From a checkpoint of a small mixture-of-experts model trained on Wikipedia: vocabulary 12533.
Below are experts of layer 5 (counted from 0) of a mixture-of-experts language model. Rows are named router (the router's row for the expert), gate (a neuron's input weights, with its number), up (a neuron's input weights, with its number) and show model dimensions 0-159. Each number is 128 + 24 x the weight over its row's rms, rounded and kept within 0 to 255. Numbers have three digits each.
After each expert's rows: a language model's description of what the expert responds to. This comes from a sample of Wikipedia text that the model never trained on.

# expert 33
router:127100090110180098150079085128125120110107107098154109128202123192133105133117152097113158119166083100144156136113115114109130102142112158105098126118142150118149107094130124130145147093144104166172186156145114140124116105112148131167146151109144151103118141120173126106124131139113123123153119135148126080092138147131157102137119181111134134129121125136139143122128125104122099158165159138154140150145128157158136086086124102128154105114159186140117118161154131144113133139096138
gate1:147162124156131129141100113131138126109087087111132084098125106130138130106094084150140124111164135103166146116126133109139127121108122169132149120091093136122104096110111087130117165112154156133190132111149130149157139140128137142133151097152133135096158130140110128128132144112136111105169096114118135105125097158092120135154128192150135119107099163129131120146133147130122095111196195138070147108124184150175117127113085136160112107136135168091121140132144105160106120104114099
up1:129145171127107130111137146133142153102090131097152079103110116131151137091083115139117127095162155125158164123132161144150126141105126150131178145097141090119100137120110124093126136109129082100181107143136184140169144166120143134109152083144161122198134149124109124117132145104106096113151102129114123093118122154113111114138150145183144137107106147113145103148121112126109097120153172148125098103114177153167087145135118119130104119092113167079108122140120130162120120152101121
Word-final pieces like er, el, ter, ler, ner in surnames, place names and comparatives, as in Fullerton, Huber, diesel, larger.

# expert 29
router:122138094115147103124130125114118118160131123128153122112151100134150138159115112114099110068149150112143117126138134112087131135147109124111143166113111103139175120113143110114133161162122113132079156201121131153089135081139116138148122143121100132125106140098168106145122097096164168116145132129117139116082126058139165125117076158088109081121139103133162152136146101109114123146147161127119113127140154155099144105125169115178138087157178143138156108136113123158157162129147105
gate0:144111155172146093120104171093160131170120102094109182114150132120150152109131147129107121116108130108127147119143083112128086134156130142107150142165137076158109106153169136132114132155119124126187142143113149127086148150131111158150107147157104146090122141117158059108119135126147154156121137077106138121153114105126132099110101166136095083109114111139153125127100108076157134136142177159142134139155146097115138137089119145146106136150155113122102161092121109140104092111128142
up0:137144127178120106093133125118145135123141097100111157160156126160155145085137165117151104135113123117120123125110099094128121145159132136083173142131129099172126125118158157111127157133110125095167144133117133178106173118118085178074110109145122168084137125124156076114128124114132112133165139103111108141122095152117151100120113136149095092108110089107157168111135108073121138119146170143132166146165169117133123133088119139171111144147160096153142118106112091152118117111130121
Relative pronouns and subject pronouns at clause starts, like that, which, who, it, he, this, usually followed by was or is.

# expert 23
router:126112128125137114184060130143111140111097126096141103091171115128140106115137121125105143103127124126172172102142130142134134132120125095124116155106147133076152107112115108117139173140177129164086164135136122152115133095118133145192096108116132148085119140140161112133132146107131118110128177133162093118147160104083115103061119179134140087147108116167113106159110148099140117164151121112134116113156151136136104116135139101126140092148127104141123106168112106167118173114124116
gate1:143134127119152163108098113144109053131130123105125148135095105128163137102140135125167140075145127126124136125135147134154067132103136132130158158156127073172126149163167127112107141157206112161151152180164138177135159109101096087131152132101089125146121116098164108117134113112135134123149162096123130128162160125124134112065132145086095110116120092130136151128101134140119102135116115145099140119112152110153122144113119138094128108105108134132146109149122100157156132111146105
up1:096131121120160144119121116129086089163107124086126105132147120136156160126118148154131126074156135162168119111121147153105075146108122140124133152155124117149111155148180120126111166137186099179140164187153103163147151108120098100114137122102117134122149112110121100103127128094132132097148117094150161128142152115117068122094123154090142124098090110148129125147112104139125077133111149109123115131129164137119145157131123155120170115131089133124124112159126101142185145098142083
Single capital letters beginning a split surname or foreign name, often in lists or tables, such as M-ussolini, K-ulna, G-ore.

# expert 16
router:143144079114138114168116122163077138157129134117140103139161088106124113096146115081136150140164159150121160124121132077151138138147145141093160185116128125127155103103144112144170152135126066134086133088100098156131098111148093162179100140100107144107134152144149117152154136125113121096139106132167102111153124140142173135110111153118131109133114136098120133149122105122128099183128129109141181116148124131106116122081108112136138125126179190138104108129133129139154124138160123
gate0:132109130096134136112120094132093107123153089166125137152133125143122177152140122138101078139144118115080129109099101112087109170139125123114139143144105099180116110091118096107142141123139169153156098081155124159122104138089113176176140173141148177135131133129147133150122122099137096131091136121135130140125173087124178111109127122077129126125148140113086132180111128121135132120116104146123086118136157152117092099129138134124132150144152150101208140153123149110115122158117136
up0:111130133085119141077096101127138096150119100129137142132146129167050170161119117147119108137147118152077108154113120112115099138094088146138104101123138153141088099115104115150124081126128161140161132082117121152125147126113106162160112162113123164099116113094109158156160122115135109100146149139115138158120173144151182126108099097119141165162173117129122089140110136133128120101133131116130158131139189128116131122176127102128116146142143154106153128155119162143128113155076145
Field names in infobox-style lists and section headings, such as Height:, Synonyms:, Genus:, Products:, Career, History, See also.

# expert 8
router:119172143120141101142127152128091099113107112084152132132140132153131094116138120146118159081132114118152120102119100158093157139103105099128112154097127103077157114114154126107139176148120125144128178152119142169133119107137174129156102133104104133127119164151144129084110141122132129116135149120154128132116159113155115126115078131144106097130102103125106159093110102133137127176159137101150106116179142119093109129100131124168127093082214143120154137177140086119131153120096114
gate0:135159139136183147143145135064071126152143111088108089108125102134142157144122117128068139121097120136126135085099141109103143151123110115139204092118123155122124109123143163134145126103131117100143149145178120098131068139111139185112126148116118134132096130103112128161106123143116126148161178156101114139128146129141142119143149114115145127142149133155153093123096122148104157091115116140149122141107149159100120153069116127134149109081175094159139124144119117125130161099148146
up0:114167114124175152129158131095098133152133093108127105152117104128135142133099123141095154124085128120122129111127134116088139118117125104142191076128114165151123107116127167132144132120138115087155142140179126101116073111111133160151127115106119113104085103110125130179077142161145129127129152165097129140133143154136139131128135117088158141169119127150158083123098126167100155116131110144163119159122150162117119179072096172134126102083156121167139120129150110118129150086126123
Opening parentheses, brackets, braces and quotes right after a word, starting asides, party labels, years or LaTeX arguments, e.g. (Labour), (1986).

# expert 21
router:104126082115128107154103100159148122131130104089125093113151131155141123109116136090118136133145128095163123142103128139139122123143132130112146157098108106147153125110106131097159146122176133106119161168146095152150151126110122125151091130104105115110136192163088107087142153122106155115163127172195127132107150129116137137116138163097186085142146108153109156134126105096118131169195145098149152118165156154133110124112128105134132076118152128105106144143146116150142175111120098
gate1:140142115149129093121114135109122089098125136134133142151138094146148115114132094127172093126149176124156095129126149129111144137135150090134086156099135171114161148079159124099134146086132107145083158142144109158143160115167150086133134123071084140164150099107087146083143110123119114140129151131184146157168091160112119140142144155097153130123097128139145106163096129145132149097112133138135125120101130149135166137117093106114124082082106124110160152133089137109130138135160162
up1:088124156090136110120126176140156118116145144134178137083124119120112115138172161144116163192098151129121126120123141122096133144157149130100122147105102161138115131122107147123141122111107106161096142094109107140164106147190135065128104077135116128159174107095106151121115150112100166101119136124149106103110118140145123126158139107134139111096131129121163112166132100096124122136107172091156109101131106123140144133118097148118107094154103133178130117133112105189176140133151111
The prepositions of and in inside institution names and locations, as in Hall of Fame, House of Representatives, Quartet in D.

# expert 40
router:127143112097169071143087091152132114132136105102124083107122114149095124150132123081077109083119160124154135139116108122109131149142086115083136141123102099094146118121158140097135139127131110156101159159152127146154118108138170149135103124095130142120137141149131124102087166140103144101114140136136086153111159146131092113126123151108167155167058098164120129113113083101110117152157154148156115151137127165154092137094101118120138102093139132123114117147110108131113178099131103
gate0:088137137127162107112098139089118099132132152123136115133120122126097109157161103117121126178090125139163137137121123141129115128170146136108136117135126141103087096116071102090146152091141143109089122128143108160169122166120116111141107137107080087138151153098149118117089132127156117115124164159120161182146134123147152168133158125130124141120102163147151121145162135113137111101127143111138134143125128112098109103119098147156077099139141143120099206159083121161150193132106107
up0:175133103133114159141141117129113150133129136107128187125127140078162106112121200125148124103145110136106127121136095124132133105098141101124135151097147117156156131164154167133134105179130148142180129152103176095091130103123130122099138132163138174117111105171078153135125108125086165102127102107122091080124131104135100113139078113140136109126152124126122152117091132150125132140152124133146125123128146154122153136120152119119140143102103121119127080097174150074121067146160124
Common adjectives and nouns beginning proper names of places, labels and works, e.g. New York, Island Records, Land of the Pharaoh, Old, water.

# expert 35
router:160161115120130106150096123161096122117119103101123133168183141115150103125133138112112116131143152148154156114140120123132199137118137113122108151053118158126140119116117140137121140123131099136126199130117097144098142103113089108177101121128132128117113139129140124121160111127171149151136125130131092141117118109119104089067132143119133118165104121132149162135109073115155146197143148100144162146144153139137128103106111137150130087116180156084110127164146121165116173122127109
gate1:176116124139156103150123118102129105126087115170099108098132089105109140137135094104119139143115142130086098119141147136116155114065112139094147116127148134119148144100125132160125099128155128122100150153134107102125145193107109141113142116160128097128123162112119108153086129092124130158148146121147110130146120128091144090125167131102081180168137111134163172137113130162086153152196117180144122113139154121105145187131148122128093114134147107129158113126157114112101093130117156
up1:115163124137120153146167110142135140104084137093106178104174124127122130092108152147137128123096151126082092099136141093125095125147146122106159134120162090144098118143114111130147122155136158122136169136113109170158146123090107134067131152123168143140115144170060104163170103148106170102152134137149108098153114134156123128143126121113134096093126087148112151133156124091130102143146100115095131108147167129194099114131124117132151126120119138133128118120073167126140141101141136
The century piece 20 or 19 beginning a year like 2023, 1920, and spaces before numbers in dates and table cells.

# expert 2
router:125105123087164116145077115141110133129110098105172097153173123142093100145112132125071136130134110133145176092132126130139159115124104124105148148102135156135130100082130148114173149135141113134083143171144097155095091112141154152127113153116145110122097163156122135119139125163148118139093143152153100142123162114098103117093122146118122126153094129121137130160150070126146118188191147128156162128165161117128122134109104123123113097146163159137165137159125122167127159118164119
gate1:138058155197086131106132113172142126149108128066139065132141124164108134088155098117111131098146120109168128079151173113135166084125153128110139095104117131134122130137101128119139127086137138144137104116145080113160104166107148122150121138148139114149131129115134137101146170102137110122118118125152122185136156148094125133131109122137112112121132149154094089131173139117093161149150125158131109131102110140102157149102152107134175123127139172140133128128149138133148093093113128
up1:104105089141097100124110132145175140112117160098082132122118152128165148096127123120140112143108116125184111157108101140116147170174136122131138104167114172124147113135139115119103129166085118111132117134127156121129106115186113163131146157079128148136141131120127130111135148083052094124115153156132095141156101118137121148118106143121122087142129145113163163125117142093169119138143126089133147138143120127120128084108121192127088139098125131114115141127102091128191146126140180
Word endings like -ed, -ing, -ated, plus ' and', minute/second marks in coordinates (′W, ″E), and sports words like semifinals, round.

# expert 22
router:131150113095194132138123158157122083126139141155115107105153134124147090093149129095104139130132092149177136108113154128153148135146104083132120157106130120133148142096124074110153147139167126136162150157104178158092125101161189123135111171144139129112120172137146143124126131117160162141143127152146114106106148159101132134115109140153165107173107086133129147139091122116154124144159132116154157153168144139114130135107108111149118107175165145142179105160139145163137121170135110
gate0:158094133144128153154126167140140136153124165132092190117178084129164146088095145126216127109129100105122108136102148122130139113148125161103154081103091121118121148161141137133149122131132107107084116078140155157126145111150136099172168150082123110106127091109098089063122103130168147125116145144137108154153101115136125101141142113131139127132149104122156146118110158095127106116124150158160128120106152145131110144096119133126113113121118104101132117172135091156132113148132135
up0:111082145146128096127138166142158143167105138164105188124143108151148137064140119118189153129154160101138121133124182104128138159137135156118138074130108122111146118149119136140139123159079101083096098134143113152106126103161117113127147143073116117134120088099118106070123112101126127103166139161174126151127107095118107133121140123127162116129157108133132137151096138135125104142135137155135176114094169141139099108150102108112131118098109095134124134152131103177137098137146154
Mainly "as" after verbs like coming on, serving, began his career, plus off, out, because, became.

# expert 44
router:125165088169168110157073103109146102132122095123155136136141109156125102124142092104124069104160142140161137131152155153093161154139102140116097178097096125115128141130150093117139159151109083126074134128121117189098140127134143149152098147114124122103102149150134122145117124116138105144156118154147090137109146112107128112130098152124142138136112110157098111147120137120148118137130194115181161139143142146093099116090106136128136105127138127075100085157100081132102127125117129
gate0:149099124178104168163072102126122109135088141158137109129092141144105175130137149179131137103116123154122101085092147098156136111117105126123117123186138133120090115123127139100128115140128126109130128116128145123121125135149119147149124080138131156119092128169164136184128174140119132116117109143153151111113121122085096159137165093129129056127139067130121104114142114134116150143142120113112135107166143143123176126147143117159117138116136095100130167118168134166076117169122100
up0:126116114150121144107102111117101139161107139159110131073105100151112114131095152118160129086117117134143125107145119102158125162153116095110140177145126101171138081167136127144123128129107107165123201105149145101123136105164138114168126149158096108077138132124154169125169132153117079150134113167166129111118134114085111114139130102142100123129137112142131122140153093177111124157109135143119150166148098134118173104074116146178110105119153108114132143113153123138092128132115087
Nouns for creative works and media, often after the or a, e.g. film, album, song, novel, television series, comedy, newspaper.

# expert 1
router:136149113121151123149099135143103114118110078082172121146140080126130064105131113099078133121147113127169162115091123130140169107151072104100159145101150145112152114099115162110144167102112078133111130140132134155128122121119157138140093150128106108130105138143121111131135110143141135124088115147162102148118161135121116100096093156136129092158102127140151155132141070120142133173189148120146133125188128137120135140089149119133107088126165142149141096168130128165143146128142116
gate1:070129121140142100120146086168162078077142145097100104143156114092154113136157119131100120112170108127124132159145139139124120122169141112111109135160125154127142119136211122145145092136142092135132142172070136167130129113124138124122155138116145113111131148108123092121145121117137170105147107122117091113111113120166119083165142163133129141104109151131138125135152145104152099136163128118160158137128156127108091145080150116119090109127152109094157158148101146081142146080121134
up1:057115130118147080144150096118156099079133163117117138130135134115152126154120093131087087106147092111127127160113139100126125123135119134132121156132100146144144124122158136135146112154173125108147116144076127149125137085101131128130171121132139122120136127105146094117169108117120165140154130123119107107125153080173081077133138142162115133087131164129145120130166118129135148136180119137179171147123131108137113164115163138115111140077123082164149143151129153083157141078115131
Copulas like was, is, were and biography words after a subject or comma, such as footballer, also, commonly, plus digits inside large numbers in results tables.

# expert 38
router:085092131144182129105091128151108119153160100088158097159125100093151131141116136108110137097156163159108130097114094139180177156134129111115155188119092128118156146134105109139125154135150105170136156160102125157126146134106150159140094146093137122111085171160120144144088125128138122131115147142132117114123126143162120102120155166141141117178114096128164105106124087115141164155156164109114152111171143156125123163114149102149082109140153141122147134141127117143149156125125105
gate1:129115150124170139144155119134141119160140120099135132138100107152096087152136119124127110087141157113131163112098097133178172094107120168131126129097102153147138164110108106124143099088123136113133155150089098085112133080110137150159122163132105158167108123152140146145096122143095156119101132098085099090185130141143147147144139143150137115148136092142146083113137135079104144141141139068116154137154149113141117153138146097153085133162109102087130147169156154119103124147127116
up1:162139109095135129141100064115109094104111148165102124133122118156149173125154137146121132096116096112115144149139130113105127089102154095115130116102152145118124092096098111129103124121118122136113110130128103135138112149108117132137123136137186146125146085077122123131119161138125090135099116175143166126117147125154153100145150121168144166149160125173142185170140148148141153113139094150132153105124114125161115098167096114118158131092109162113114136169122101112097065146184140
Word starts on art, religion and learning topics, such as art, Art-icle, Christ, Latin, bishop, sculpt, B-apt-ists, bacter-.